config.yaml
hidden_size: 128
d_shared_expert: 0
lr_mult_down: 2.0
lr_head: 0.00927
dataset: "wikipedia_en"
Below are experts of layer 4 (counted from 0) of a mixture-of-experts language model. Rows are named router (the router's row for the expert) and show model dimensions 0-127. Each number is 200 + 40 x the weight over its row's rms, rounded and kept within 0 to 999.
After each expert's rows: "mostly gets" lists some tokens that are sent to it at least half of the time; "gets" lists some tokens that make up at least twice as much of what it gets as of all text. This comes from a sample of Wikipedia text that the model never trained on. Tokens count by the router's weight.

# expert 173
router,134,225,169,243,179,183,270,151,222,192,206,202,276,154,239,242,266,224,222,199,223,243,249,175,249,209,143,198,185,184,270,210,141,229,181,151,177,240,218,185,163,235,191,141,233,204,255,201,128,257,159,203,196,163,159,170,228,213,200,134,224,234,159,165,256,123,207,185,159,237,286,167,151,228,199,151,176,147,189,195,205,188,187,176,152,226,116,240,172,232,201,255,263,246,226,195,144,284,188,193,180,173,189,202,182,246,233,197,225,155,211,207,165,242,194,280,314,190,156,221,199,230,170,131,258,154,164,226
mostly gets: " &", "–", " and", "/", "{"
gets: "-", " and", "–", ",", " &", " of"

# expert 138
router,204,235,181,226,143,173,203,191,228,184,198,159,234,237,245,225,153,184,204,177,269,236,193,123,170,197,218,274,223,203,248,222,151,161,266,307,240,200,170,145,221,181,165,206,227,146,177,191,235,117,223,254,270,234,136,144,149,175,209,133,157,194,207,178,172,151,256,182,282,240,175,171,242,198,247,158,141,237,189,170,249,226,181,153,245,221,200,235,224,164,184,243,267,193,196,283,251,189,209,130,157,198,182,215,235,174,192,212,164,143,195,253,169,144,248,185,211,240,228,266,194,185,269,163,172,159,135,198
mostly gets: "01", "53", "09", "63", "59", "03"
gets: "1", "0", "5", "3", "7", "6"

# expert 117
router,294,193,238,182,207,104,185,195,152,148,268,189,157,247,202,220,183,229,229,257,169,176,239,289,112,228,190,217,210,233,228,137,300,207,230,197,314,243,199,132,176,238,179,165,190,202,214,128,224,208,146,129,172,165,276,208,134,248,171,215,155,248,175,292,158,187,197,199,173,204,159,239,138,189,235,256,196,199,183,196,227,221,171,216,203,186,123,221,186,168,221,199,143,175,194,167,178,234,148,176,216,148,229,217,188,216,172,180,237,246,170,212,199,230,235,191,223,168,202,205,270,213,251,255,232,215,236,215
mostly gets: " his", " her", " their", " its", " the", " this"
gets: " the", " his", " a", " their", " her", " its"

# expert 90
router,151,287,142,140,204,155,251,158,184,159,229,229,154,148,237,279,262,244,251,242,240,190,196,146,266,243,167,249,158,156,258,179,144,164,193,189,163,207,202,205,169,239,212,149,226,136,263,194,136,208,158,210,241,186,180,128,233,184,201,120,253,225,166,170,250,127,198,210,155,241,166,194,191,252,205,184,121,159,214,184,213,176,163,167,179,136,178,195,174,208,193,213,269,192,227,231,184,242,199,191,165,228,161,212,181,262,166,259,199,169,234,250,170,148,169,213,267,175,211,270,215,202,147,148,255,163,151,204
mostly gets: "–", "/", "−", " +", "-", " −"
gets: "–", "-", "/", " –", " +", "+"

# expert 213
router,176,208,124,224,186,188,188,165,215,169,239,173,200,158,225,213,227,222,135,153,196,241,194,179,248,194,185,255,262,137,221,256,187,145,266,205,118,179,248,206,183,141,286,189,224,251,254,282,134,194,181,301,229,146,178,170,130,219,240,175,233,240,212,279,223,195,224,205,209,247,173,203,210,221,212,174,170,160,237,218,140,265,177,194,259,137,183,211,190,210,154,180,166,200,205,235,157,181,256,142,139,179,172,146,206,265,216,181,186,172,193,218,188,140,207,189,191,211,253,222,189,317,165,153,124,211,186,227
mostly gets: "irst", "ext", "rd", "enth", "th", "nd"
gets: "th", ".", "–", " |", "nd", "rd"

# expert 108
router,146,240,293,257,156,176,162,162,196,241,114,228,263,171,254,187,227,224,240,165,202,229,153,209,205,197,241,229,200,242,155,157,188,208,186,198,165,145,226,176,221,210,177,258,224,207,190,222,227,216,229,255,189,152,190,221,127,154,136,221,189,170,252,185,213,153,219,188,180,194,290,266,147,139,238,140,216,124,168,209,287,167,157,247,200,208,255,269,101,203,289,259,193,181,211,204,174,201,135,216,153,212,218,199,171,216,218,202,210,143,203,175,130,259,180,251,209,166,206,182,209,143,145,161,245,176,173,214
mostly gets: "ić", "ira", "ía", "ico", "iro", "ie"
gets: "ie", "o", "a", "ia", "ro", "é"

# expert 136
router,150,116,138,155,173,223,138,150,204,176,248,180,227,172,256,161,232,246,213,233,231,239,148,212,224,247,122,254,209,141,177,265,163,287,258,149,185,197,264,227,143,186,157,135,239,222,247,215,133,228,190,225,209,150,182,213,187,257,210,134,246,235,141,200,230,196,139,217,170,247,199,127,196,233,168,174,213,143,123,220,106,248,152,180,210,197,199,284,210,222,216,269,249,214,204,154,165,223,139,205,238,191,189,214,242,248,265,199,180,179,237,206,207,189,226,205,259,224,215,217,222,200,183,184,206,180,148,208
mostly gets: " Ch", " ch", "Ch", " Ret"
gets: " D", " Ch", " C", " H", " A", " d"

# expert 23
router,151,152,192,161,196,179,253,144,165,189,163,148,195,146,232,249,249,228,258,188,204,233,177,179,216,219,142,188,214,175,260,230,155,141,269,202,157,212,250,164,145,236,178,159,258,162,265,207,187,199,190,258,237,134,141,157,187,263,273,167,231,189,156,187,273,136,135,186,158,263,210,164,257,198,175,202,158,165,203,245,179,210,137,119,199,264,156,244,234,240,169,239,232,222,213,168,140,211,227,208,179,258,136,184,239,226,228,289,216,174,239,215,214,199,201,193,215,212,242,261,260,156,145,156,200,193,158,222
mostly gets: ")", "),", ");", "]", ".)", "})"
gets: ")", " |", "),", "\"", "}", "%"

# expert 46
router,155,143,169,141,196,233,204,161,202,206,236,143,261,125,251,234,259,205,238,187,238,258,146,159,209,209,148,201,186,246,242,219,142,136,227,149,157,178,264,149,162,242,217,169,249,159,277,223,203,226,233,216,245,152,133,187,185,241,258,140,227,238,135,216,238,120,163,182,165,239,209,170,236,193,192,182,161,143,148,292,172,207,155,165,177,209,172,267,186,212,211,223,227,193,243,159,135,225,231,200,177,257,152,218,239,249,246,243,189,146,246,222,241,180,221,170,221,208,231,245,192,154,162,153,183,154,153,248
mostly gets: "as", " des", " Los", "og", "ss", " Lat"
gets: "as", "es", "s", "ad", "it", "og"

# expert 28
router,137,161,188,194,175,292,155,154,215,188,184,247,229,170,265,172,171,161,246,191,144,145,145,194,144,259,208,125,147,214,186,176,154,117,190,177,179,165,142,212,165,183,125,191,178,208,160,155,284,174,152,174,219,287,282,221,201,209,268,232,222,250,167,262,129,246,193,203,189,218,148,199,195,224,267,214,214,176,293,225,157,205,179,207,206,226,154,201,128,220,178,219,170,210,178,155,153,232,225,228,237,230,261,162,257,140,204,240,160,163,205,222,226,198,194,207,212,171,214,172,236,179,227,209,245,161,283,192
mostly gets: " him", " them", " go", " turn", " help", " went"
gets: " him", " them", " it", " go", " work", " show"

# expert 148
router,174,151,134,168,113,169,206,150,226,201,196,122,206,190,237,142,231,222,148,236,158,225,155,174,190,203,155,208,176,222,141,231,176,251,220,189,215,261,208,256,135,210,179,210,185,175,219,186,165,211,206,287,223,152,193,177,152,206,221,237,220,232,210,163,210,166,181,201,128,245,194,217,259,132,275,157,179,168,271,170,266,179,168,195,243,280,224,198,167,213,195,164,276,233,119,138,171,313,186,184,190,223,186,196,262,179,220,234,194,189,257,239,223,205,236,271,167,224,251,169,213,233,176,214,137,186,154,276
mostly gets: " It", " He", "It"
gets: "o", "e", "a", "re", "ar", "y"

# expert 226
router,145,188,148,213,200,209,215,139,199,189,184,126,227,141,237,167,214,243,274,287,235,203,190,159,250,197,189,181,211,158,242,192,193,253,222,137,178,187,234,177,191,261,256,154,242,124,280,157,177,203,193,181,137,186,125,223,230,187,172,148,195,186,179,162,202,131,191,154,264,263,225,177,140,240,239,230,130,190,130,221,242,236,161,184,190,179,212,254,205,270,277,239,219,177,170,186,226,193,207,159,184,208,147,140,167,250,233,244,250,129,168,243,270,216,226,213,218,177,181,245,172,154,178,122,224,180,169,171
mostly gets: " American", " British", " League", " German", "ese", " football"
gets: "ian", "ish", "'s", " /", " American", " League"

# expert 26
router,224,209,277,136,270,172,262,174,220,185,225,206,226,204,192,245,200,192,234,151,207,175,163,190,240,180,171,158,161,236,277,235,252,226,239,151,198,197,169,130,181,186,207,160,254,161,217,199,253,174,180,139,163,205,183,180,222,195,259,171,204,223,158,132,229,230,140,217,198,224,186,162,183,257,181,187,161,154,211,199,191,182,158,154,151,270,175,189,142,263,258,238,240,231,208,225,214,147,143,185,285,205,256,219,265,246,224,231,123,148,216,259,219,179,243,122,128,247,210,253,208,130,145,139,211,215,127,190
mostly gets: " 18", " 16", " 19", " 29", " 17", " 21"
gets: " 1", " 3", " 2", " 18", " 8", " 4"

# expert 191
router,119,262,148,180,182,158,230,185,226,213,180,147,255,209,258,230,209,200,288,211,195,230,224,188,186,185,193,269,194,251,158,199,137,142,255,193,144,200,249,140,165,196,148,196,272,195,249,189,170,147,259,230,261,232,127,164,188,206,250,134,228,261,178,196,206,156,214,173,246,260,212,173,228,158,241,184,132,210,170,216,226,177,156,131,217,157,187,257,226,185,179,161,267,224,216,195,189,138,217,210,156,226,146,226,240,204,177,266,151,159,231,223,240,138,285,159,216,172,169,281,209,173,213,130,189,235,179,216
mostly gets: "°", "′", "″", " km", " ft", " kg"
gets: "°", "%", "″", "′", ".", " km"

# expert 122
router,140,240,137,174,161,200,184,177,279,254,243,150,233,182,155,220,220,190,265,209,194,204,127,209,154,252,152,192,180,256,159,273,156,107,192,178,139,169,201,224,137,203,130,174,210,139,183,174,158,239,158,200,161,249,208,203,203,257,259,162,238,247,167,229,195,276,179,234,185,177,170,198,222,144,201,138,174,151,253,223,186,217,239,217,143,238,212,263,168,213,253,253,203,243,208,143,150,207,230,259,161,217,250,180,213,191,219,223,169,225,237,248,149,166,226,271,163,157,129,231,246,159,229,179,263,191,165,221
mostly gets: " but", " o", " con", " so", " e", " se"
gets: " but", " f", " he", " so", " se", " con"

# expert 56
router,186,191,182,171,231,167,246,130,196,210,244,169,219,117,264,220,240,241,261,195,238,270,189,132,197,170,135,170,204,252,250,236,125,167,212,216,186,207,291,181,153,226,199,137,211,139,246,173,174,222,224,186,216,126,141,145,187,184,230,191,217,256,169,235,264,163,153,156,194,279,217,170,221,205,236,182,172,143,179,245,174,249,168,139,202,158,173,256,210,236,187,193,223,250,225,163,191,222,301,254,189,248,172,182,234,223,234,248,143,181,210,228,177,174,160,181,189,204,288,223,250,153,151,189,131,177,173,232
mostly gets: "ay", "ink", "ach", "ays", "ade", "day"
gets: "ay", "ad", "ach", "and", "ak", "h"

# expert 31
router,195,162,144,244,201,197,269,135,135,179,133,134,246,145,251,204,213,242,253,281,220,207,186,202,203,204,166,191,179,148,186,164,180,218,256,164,129,186,225,174,156,156,245,158,255,131,243,269,213,222,215,292,214,162,152,119,175,166,218,196,233,214,170,156,233,197,193,181,190,248,234,198,165,189,194,247,167,159,229,261,239,207,126,203,192,213,165,249,263,212,144,193,187,235,159,174,151,168,153,138,264,166,188,196,253,221,250,247,179,175,151,242,252,208,202,223,202,144,272,235,205,173,161,203,144,145,202,255
mostly gets: " States", " World", " Kingdom", " England", " France", "US"
gets: "ia", "ian", " States", " Italy", " World", " Germany"

# expert 153
router,281,144,205,158,201,182,108,162,223,195,276,174,239,264,236,234,207,239,229,276,206,199,168,296,146,222,207,174,251,158,262,199,250,239,262,243,190,218,196,201,170,251,187,156,197,218,203,149,170,156,162,182,153,183,232,239,173,225,170,219,132,202,146,225,144,196,213,216,179,201,160,223,125,234,193,203,177,208,207,129,153,230,216,211,178,148,144,238,173,153,240,223,130,135,128,147,213,261,155,147,224,163,214,208,137,219,197,179,260,250,225,204,179,204,225,274,242,213,168,237,193,262,226,232,272,215,232,220
mostly gets: " his", " its", " a", " an", " their", " the"
gets: " the", " a", " an", " his", "'s", " its"

# expert 141
router,154,177,218,135,192,216,220,151,185,234,179,166,209,145,255,236,239,248,257,210,216,251,132,163,226,241,166,192,151,207,230,235,185,197,186,200,143,228,272,130,162,247,172,146,245,152,267,217,199,203,210,231,249,135,170,173,234,253,253,189,225,209,167,184,261,130,136,161,187,253,225,174,236,202,159,214,124,151,204,279,181,256,118,141,188,262,163,182,177,239,175,260,222,241,213,161,133,222,195,216,204,230,150,159,240,262,204,253,216,187,232,211,230,158,170,169,194,200,229,253,235,108,164,175,205,152,161,217
mostly gets: ")", "\",", "),", "]", "\"", ".)"
gets: ")", "\"", " as", "),", "]", "\","

# expert 248
router,275,153,229,166,268,165,207,137,252,239,160,167,231,211,236,220,179,218,249,158,199,204,115,167,233,207,162,226,145,168,273,231,148,232,214,142,153,236,246,174,165,226,182,137,250,238,236,206,248,174,193,154,157,162,194,150,144,180,259,142,204,255,215,132,160,149,147,244,161,215,169,164,229,218,208,196,235,162,228,288,211,222,203,228,177,192,180,170,231,211,167,188,250,220,163,155,171,184,112,171,216,227,209,243,253,206,243,271,129,179,259,252,252,166,177,162,157,211,216,245,164,187,210,123,143,224,231,193
mostly gets: "Personal", " Coordinates", " Born", " Preceded", "Scientific", "After"
gets: " 1", " 2", "\n", " 3", " 4", " 13"

# expert 49
router,171,211,144,153,136,207,212,203,212,185,216,243,177,169,208,206,180,132,220,133,254,224,193,183,168,274,203,144,186,264,221,260,219,146,147,204,137,243,265,148,204,241,243,196,236,161,213,143,265,271,202,147,148,180,165,152,132,261,215,263,250,205,189,251,214,271,173,166,153,206,225,210,295,190,181,196,152,194,233,226,279,184,214,175,140,242,171,224,217,263,218,162,145,163,221,147,168,207,192,169,191,156,235,271,248,138,174,231,176,241,200,227,258,186,133,199,149,175,204,250,170,160,244,207,167,200,174,223
mostly gets: " that", " which", " who", " where", " when", " while"
gets: " that", " which", " who", " where", ",", " when"

# expert 193
router,232,173,154,159,207,166,211,203,180,212,211,140,206,219,178,122,228,193,277,230,203,263,194,145,167,173,166,240,233,226,211,191,152,174,230,181,237,273,219,130,192,238,163,182,256,255,222,189,169,175,254,262,174,168,153,228,165,193,176,167,215,143,159,150,238,170,286,184,162,247,219,116,225,199,244,169,211,257,133,164,229,209,283,165,177,144,202,261,265,211,171,225,234,194,197,185,175,155,171,216,176,233,177,242,263,197,175,122,159,225,184,252,251,167,279,158,171,183,137,237,117,205,179,175,223,158,143,256
mostly gets: " Clade", " Genus", "″", "°", ":", " Bin"
gets: ":", " /", "N", "°", " |", "′"

# expert 82
router,165,157,185,133,210,213,266,170,121,140,246,228,185,172,176,180,212,185,170,178,178,127,202,197,238,192,176,158,205,189,122,221,176,163,209,198,221,199,234,219,185,262,228,139,243,236,246,207,110,182,143,209,136,141,229,178,203,229,250,170,264,276,172,184,234,202,170,167,143,265,158,186,231,234,145,239,185,210,200,252,156,250,171,154,251,158,213,154,233,231,194,138,214,175,263,209,194,218,149,262,208,190,126,292,212,278,223,238,198,247,190,253,219,168,161,185,264,224,280,239,198,208,234,222,164,181,148,246
mostly gets: " l", " L", " Cl", " R", " Dr", " J"
gets: " L", " R", " l", " P", " S", " H"

# expert 209
router,163,252,253,96,138,200,205,228,191,170,220,178,247,198,206,201,184,157,255,213,213,243,152,245,227,222,164,248,202,176,201,199,184,172,215,147,157,192,283,224,162,221,186,157,243,253,184,225,198,183,186,207,198,174,272,272,251,216,165,121,222,189,144,114,228,182,243,176,155,207,246,193,182,172,203,156,189,142,102,256,198,203,206,138,204,218,250,247,222,218,206,282,252,165,289,185,205,162,202,230,192,253,195,241,239,272,285,158,214,151,168,188,175,274,178,186,252,142,183,195,202,140,185,164,236,200,152,239
mostly gets: " Pe", " Mot", " Me", " Bab", " Sch", " Sm"
gets: " M", " L", " R", " B", " F", " P"

# expert 251
router,257,143,212,152,210,254,178,212,141,198,207,272,229,201,92,231,246,184,162,155,238,93,228,140,130,206,210,183,223,208,138,232,149,158,215,227,252,182,253,190,186,209,223,146,240,198,265,197,155,225,211,185,212,150,142,166,202,265,196,189,211,275,231,233,260,149,205,194,162,240,131,204,280,228,240,187,263,162,226,222,185,215,121,165,215,236,254,118,148,185,217,153,171,150,209,186,200,227,183,222,249,220,195,278,194,202,165,238,209,183,226,252,210,133,192,151,231,241,188,256,177,193,208,150,175,204,195,159
mostly gets: "str", "c", "fl", "fic", "p", "pr"
gets: "c", "p", "r", "t", "d", "l"

# expert 78
router,240,217,213,154,221,225,255,241,133,159,253,241,143,275,135,225,134,144,217,214,204,129,176,284,234,173,207,173,177,122,128,167,194,213,247,176,221,215,242,245,177,239,210,137,196,278,175,231,163,177,158,232,147,146,293,179,211,220,192,182,247,238,178,164,189,254,192,173,116,190,178,173,184,222,160,165,189,186,204,220,157,196,181,195,184,239,286,139,253,231,155,200,202,205,247,216,255,173,132,252,230,188,175,240,238,274,218,156,150,232,196,234,208,228,184,283,231,235,248,164,171,258,200,196,177,196,192,211
mostly gets: " V", " N", " W", " S", " M", " P"
gets: " S", " D", " P", " M", " C", " B"

# expert 25
router,125,219,257,188,173,250,155,160,183,224,249,276,261,175,267,204,246,221,218,203,178,174,193,168,191,197,196,224,224,260,201,235,115,227,127,163,226,188,236,257,211,175,211,196,215,247,223,199,207,251,216,133,203,125,164,252,207,208,194,163,150,177,184,226,234,167,197,202,191,207,260,281,254,257,239,144,285,129,139,212,282,199,184,216,189,200,257,229,153,231,238,197,247,155,198,217,173,228,194,203,158,239,172,235,233,216,225,195,240,137,219,185,162,140,234,138,267,221,107,182,214,161,177,118,230,148,174,172
mostly gets: "sh", "mad", "ves", "j", "ck", "ll"
gets: "s", "h", "r", "l", "n", "sh"

# expert 50
router,193,242,211,214,180,182,218,162,237,218,256,196,132,191,273,199,235,221,145,254,235,194,191,168,211,141,187,159,233,239,260,227,252,197,220,151,204,212,182,162,158,182,191,141,226,202,192,234,217,262,244,161,219,178,204,225,149,226,263,222,175,221,177,245,125,249,152,253,210,213,189,173,207,244,138,264,127,299,197,259,192,221,180,197,148,188,163,207,176,226,233,228,167,224,124,137,277,151,191,72,209,147,205,157,227,232,250,229,156,163,225,195,256,185,236,148,107,247,208,228,178,173,260,219,213,242,210,185
mostly gets: " two", " one", " other", " some", " three", " all"
gets: " first", " two", " one", " all", " other", " most"

# expert 211
router,177,198,221,165,203,210,228,206,202,210,242,236,229,189,208,225,222,258,226,164,192,164,225,154,187,242,171,219,280,161,193,240,153,227,231,184,227,170,268,256,214,183,224,171,238,255,221,266,172,182,238,191,250,130,159,190,147,261,136,129,188,215,203,231,258,168,305,205,145,212,173,198,289,225,250,153,264,147,171,217,245,224,169,129,240,241,269,193,140,174,217,169,202,205,156,194,185,226,250,193,182,194,193,235,212,203,192,124,172,158,230,164,121,113,218,139,234,231,166,206,249,215,155,147,224,229,172,104
mostly gets: "d", "w", "b", "st", "nd", "k"
gets: "m", "b", "d", "l", "t", "f"

# expert 68
router,205,189,122,177,172,186,167,143,168,188,228,266,205,203,231,215,190,200,230,202,323,219,179,233,178,254,254,130,199,227,226,234,202,148,141,179,120,266,195,179,182,223,215,187,218,183,197,163,285,221,184,220,133,158,131,172,148,232,235,262,235,195,230,206,179,236,155,160,176,207,204,268,215,168,235,211,134,257,276,156,248,164,174,170,149,186,174,290,233,234,172,210,138,150,161,172,245,198,246,202,226,220,160,226,233,208,131,209,146,168,199,220,273,216,170,213,194,228,130,234,220,273,216,149,242,163,203,224
mostly gets: " that", " until", " before", " since", " when", " which"
gets: " the", " to", " that", " and", " until", " before"

# expert 201
router,163,224,192,218,221,226,264,174,116,212,165,166,77,168,233,271,215,218,270,244,241,228,131,200,224,181,201,143,194,200,177,156,221,233,266,190,184,198,219,202,218,205,198,192,274,219,161,201,229,224,232,233,189,207,198,138,223,125,143,180,229,218,163,175,132,199,214,181,223,222,254,224,199,238,188,224,153,241,176,254,267,240,146,219,136,196,176,195,181,259,214,209,207,229,188,181,250,152,148,131,178,132,186,121,127,248,274,234,165,168,202,195,258,221,227,219,254,157,274,235,162,156,240,226,162,163,206,136
mostly gets: " States", " London", " England", " British", " France", " India"
gets: " United", " States", " University", " National", " US", " American"

# expert 41
router,273,188,192,153,219,190,183,210,147,188,207,196,192,171,149,264,192,206,253,195,118,224,170,126,136,196,265,246,134,168,166,153,188,110,159,252,276,241,270,194,213,188,172,195,198,164,192,204,206,222,219,197,301,143,260,174,159,218,169,175,222,239,219,281,265,193,198,192,152,240,200,154,243,141,177,227,251,203,171,183,227,229,188,131,262,190,245,144,170,135,231,171,179,198,204,156,193,256,251,220,191,231,186,159,227,155,177,252,200,192,238,248,175,222,114,134,242,197,280,145,173,192,189,178,184,176,198,197
mostly gets: "arri", "urb", "opp", "rang", "arg", "isk"
gets: "u", "am", "ad", "um", "av", "ip"

# expert 113
router,196,205,106,205,183,143,196,244,205,185,157,134,239,212,243,126,215,211,229,225,207,211,246,159,205,166,194,246,191,193,229,228,173,251,241,194,224,246,186,157,208,242,218,201,212,254,195,207,241,184,214,230,225,248,133,199,124,203,233,197,181,206,193,126,236,165,284,185,264,257,211,161,207,126,197,176,159,219,178,108,196,245,231,153,251,196,255,245,252,211,131,198,200,261,182,229,224,145,253,169,168,220,165,213,272,171,207,237,146,177,194,272,155,154,251,97,191,186,207,257,112,192,210,164,203,212,110,194
mostly gets: " JPL", "°", " Coordinates", "″", " UTC", " Length"
gets: "°", " /", "′", "″", "2", " •"

# expert 43
router,184,188,193,147,166,272,253,213,269,273,237,229,235,177,141,278,173,164,247,187,139,128,275,191,178,221,185,248,221,230,205,197,179,203,233,182,180,167,220,206,179,228,146,151,251,162,222,215,156,240,195,214,226,202,173,182,247,223,222,211,190,263,133,186,241,261,156,195,167,191,93,137,264,195,199,157,208,209,190,237,152,201,218,155,179,227,240,162,177,186,308,253,155,228,215,144,149,196,197,224,247,242,221,142,219,200,135,219,162,213,160,251,92,191,176,215,182,134,193,233,244,180,164,160,266,211,173,203
mostly gets: " ab", " al", " em", " ob", " h", " e"
gets: " m", " h", " f", " b", " ", " c"

# expert 184
router,148,212,140,161,130,196,229,228,272,173,245,192,232,156,258,275,235,223,180,239,286,232,201,176,184,209,184,278,239,151,177,157,134,153,230,219,133,158,239,237,144,229,142,162,213,255,217,263,191,223,206,266,216,164,161,192,250,245,245,132,251,255,147,277,218,204,220,167,196,255,152,147,210,210,139,173,154,235,167,275,151,231,231,157,238,183,209,194,196,172,203,212,179,202,234,161,200,123,190,205,237,232,169,179,215,171,147,218,167,167,251,226,167,152,238,214,203,130,155,242,222,211,241,178,252,238,184,185
mostly gets: " c", " pl", " b", " p", " conc", " fl"
gets: " c", " b", " m", " p", " t", " f"

# expert 161
router,184,240,243,165,188,213,236,217,233,167,258,208,256,209,219,238,171,175,235,176,210,192,152,253,260,178,129,193,199,217,121,171,168,277,215,151,183,200,231,250,180,229,172,171,209,222,158,262,160,171,183,177,135,144,254,252,249,244,209,139,214,225,158,144,221,218,253,158,144,182,247,198,224,185,154,158,197,160,172,229,227,170,210,225,149,232,276,284,275,224,224,266,214,204,229,245,179,216,168,240,177,203,213,246,224,264,267,105,178,156,188,200,188,274,158,308,237,210,187,166,185,183,137,217,170,175,147,184
mostly gets: " O", " B", " G", " L", " F", " K"
gets: " B", " L", " D", " M", " F", " S"

# expert 19
router,142,160,248,217,217,211,207,174,315,195,181,221,162,209,283,232,212,180,242,201,167,162,187,129,164,180,194,212,143,267,249,167,186,167,232,158,169,166,216,189,204,222,196,181,213,244,225,119,228,232,226,169,274,255,186,182,247,138,219,284,202,234,177,186,195,228,183,270,195,245,84,228,216,165,206,283,182,205,295,207,155,165,164,199,171,235,221,155,159,148,231,190,184,140,174,197,202,179,250,130,191,198,187,223,250,149,192,257,152,157,131,245,274,239,239,175,160,184,226,204,217,181,181,204,211,258,238,191
mostly gets: " life", " years", " died", " age", " death", "Personal"
gets: " years", " time", " life", " death", " career", " born"

# expert 207
router,209,179,149,191,130,148,210,151,182,207,268,162,201,251,229,232,215,192,141,259,162,170,255,214,173,130,238,240,207,258,249,171,296,206,253,190,237,247,199,148,146,220,230,123,189,208,225,145,130,211,170,160,210,180,272,212,233,228,212,218,181,238,195,281,99,246,202,231,209,227,147,178,158,226,217,245,175,272,174,234,161,241,244,180,184,216,172,164,188,132,233,246,182,215,181,160,179,229,123,156,238,158,216,137,207,152,211,223,190,239,219,247,228,210,274,190,135,184,177,236,176,211,240,255,247,256,192,211
mostly gets: " two", " other", " more", " some", " their", " three"
gets: " a", " an", " two", " other", " more", " one"

# expert 178
router,270,176,248,166,186,206,256,279,138,209,196,158,184,225,234,216,173,269,124,213,265,196,170,202,234,187,164,250,203,140,224,235,220,243,261,166,197,149,176,199,160,212,198,152,210,152,179,174,205,124,216,186,200,164,263,215,140,169,248,164,251,204,150,154,160,265,201,249,146,258,161,234,240,224,224,189,186,199,177,205,194,231,167,212,154,206,268,126,214,277,157,217,216,216,267,242,225,116,202,214,177,105,182,254,231,207,146,196,225,173,198,256,240,117,204,178,151,250,227,200,171,195,219,222,130,264,211,237
mostly gets: "History", "Career", "During", "Personal", "In", "See"
gets: "S", "M", "B", "C", "The", "P"

# expert 101
router,149,289,267,201,224,267,188,182,218,131,148,191,267,224,259,208,178,214,243,147,223,192,148,141,258,201,165,167,209,218,231,192,192,237,153,176,210,131,236,302,182,160,139,194,197,160,205,201,274,215,254,252,233,137,205,207,151,200,149,174,168,237,186,197,222,143,273,179,248,220,226,232,187,161,243,165,251,108,202,191,237,188,169,183,189,194,203,256,193,227,193,239,241,241,192,248,132,230,254,208,151,198,203,161,205,185,265,214,168,129,199,220,141,206,148,199,240,216,246,153,259,163,153,186,118,175,177,222
mostly gets: "ö", "berg", "eck", "aw", "mond", "idge"
gets: "ow", "aw", "ay", "ick", "ock", "ard"

# expert 29
router,144,199,191,168,222,208,166,174,118,151,200,198,217,101,169,184,237,235,217,154,228,200,190,161,182,181,177,195,169,135,235,276,167,124,215,183,152,208,251,162,188,195,183,168,273,269,263,245,168,242,207,199,206,150,168,165,167,201,111,180,233,236,205,246,252,190,202,163,166,266,203,199,248,181,223,279,185,196,227,172,211,295,179,169,237,221,182,199,172,228,225,166,147,190,159,191,200,274,240,232,125,220,212,166,166,237,202,261,255,193,241,269,147,169,201,165,231,158,294,191,227,205,135,167,129,253,221,190
mostly gets: "all", "pt", "oll", "ipp", "ant", "ch"
gets: "all", "ant", "ard", "ch", "ill", "art"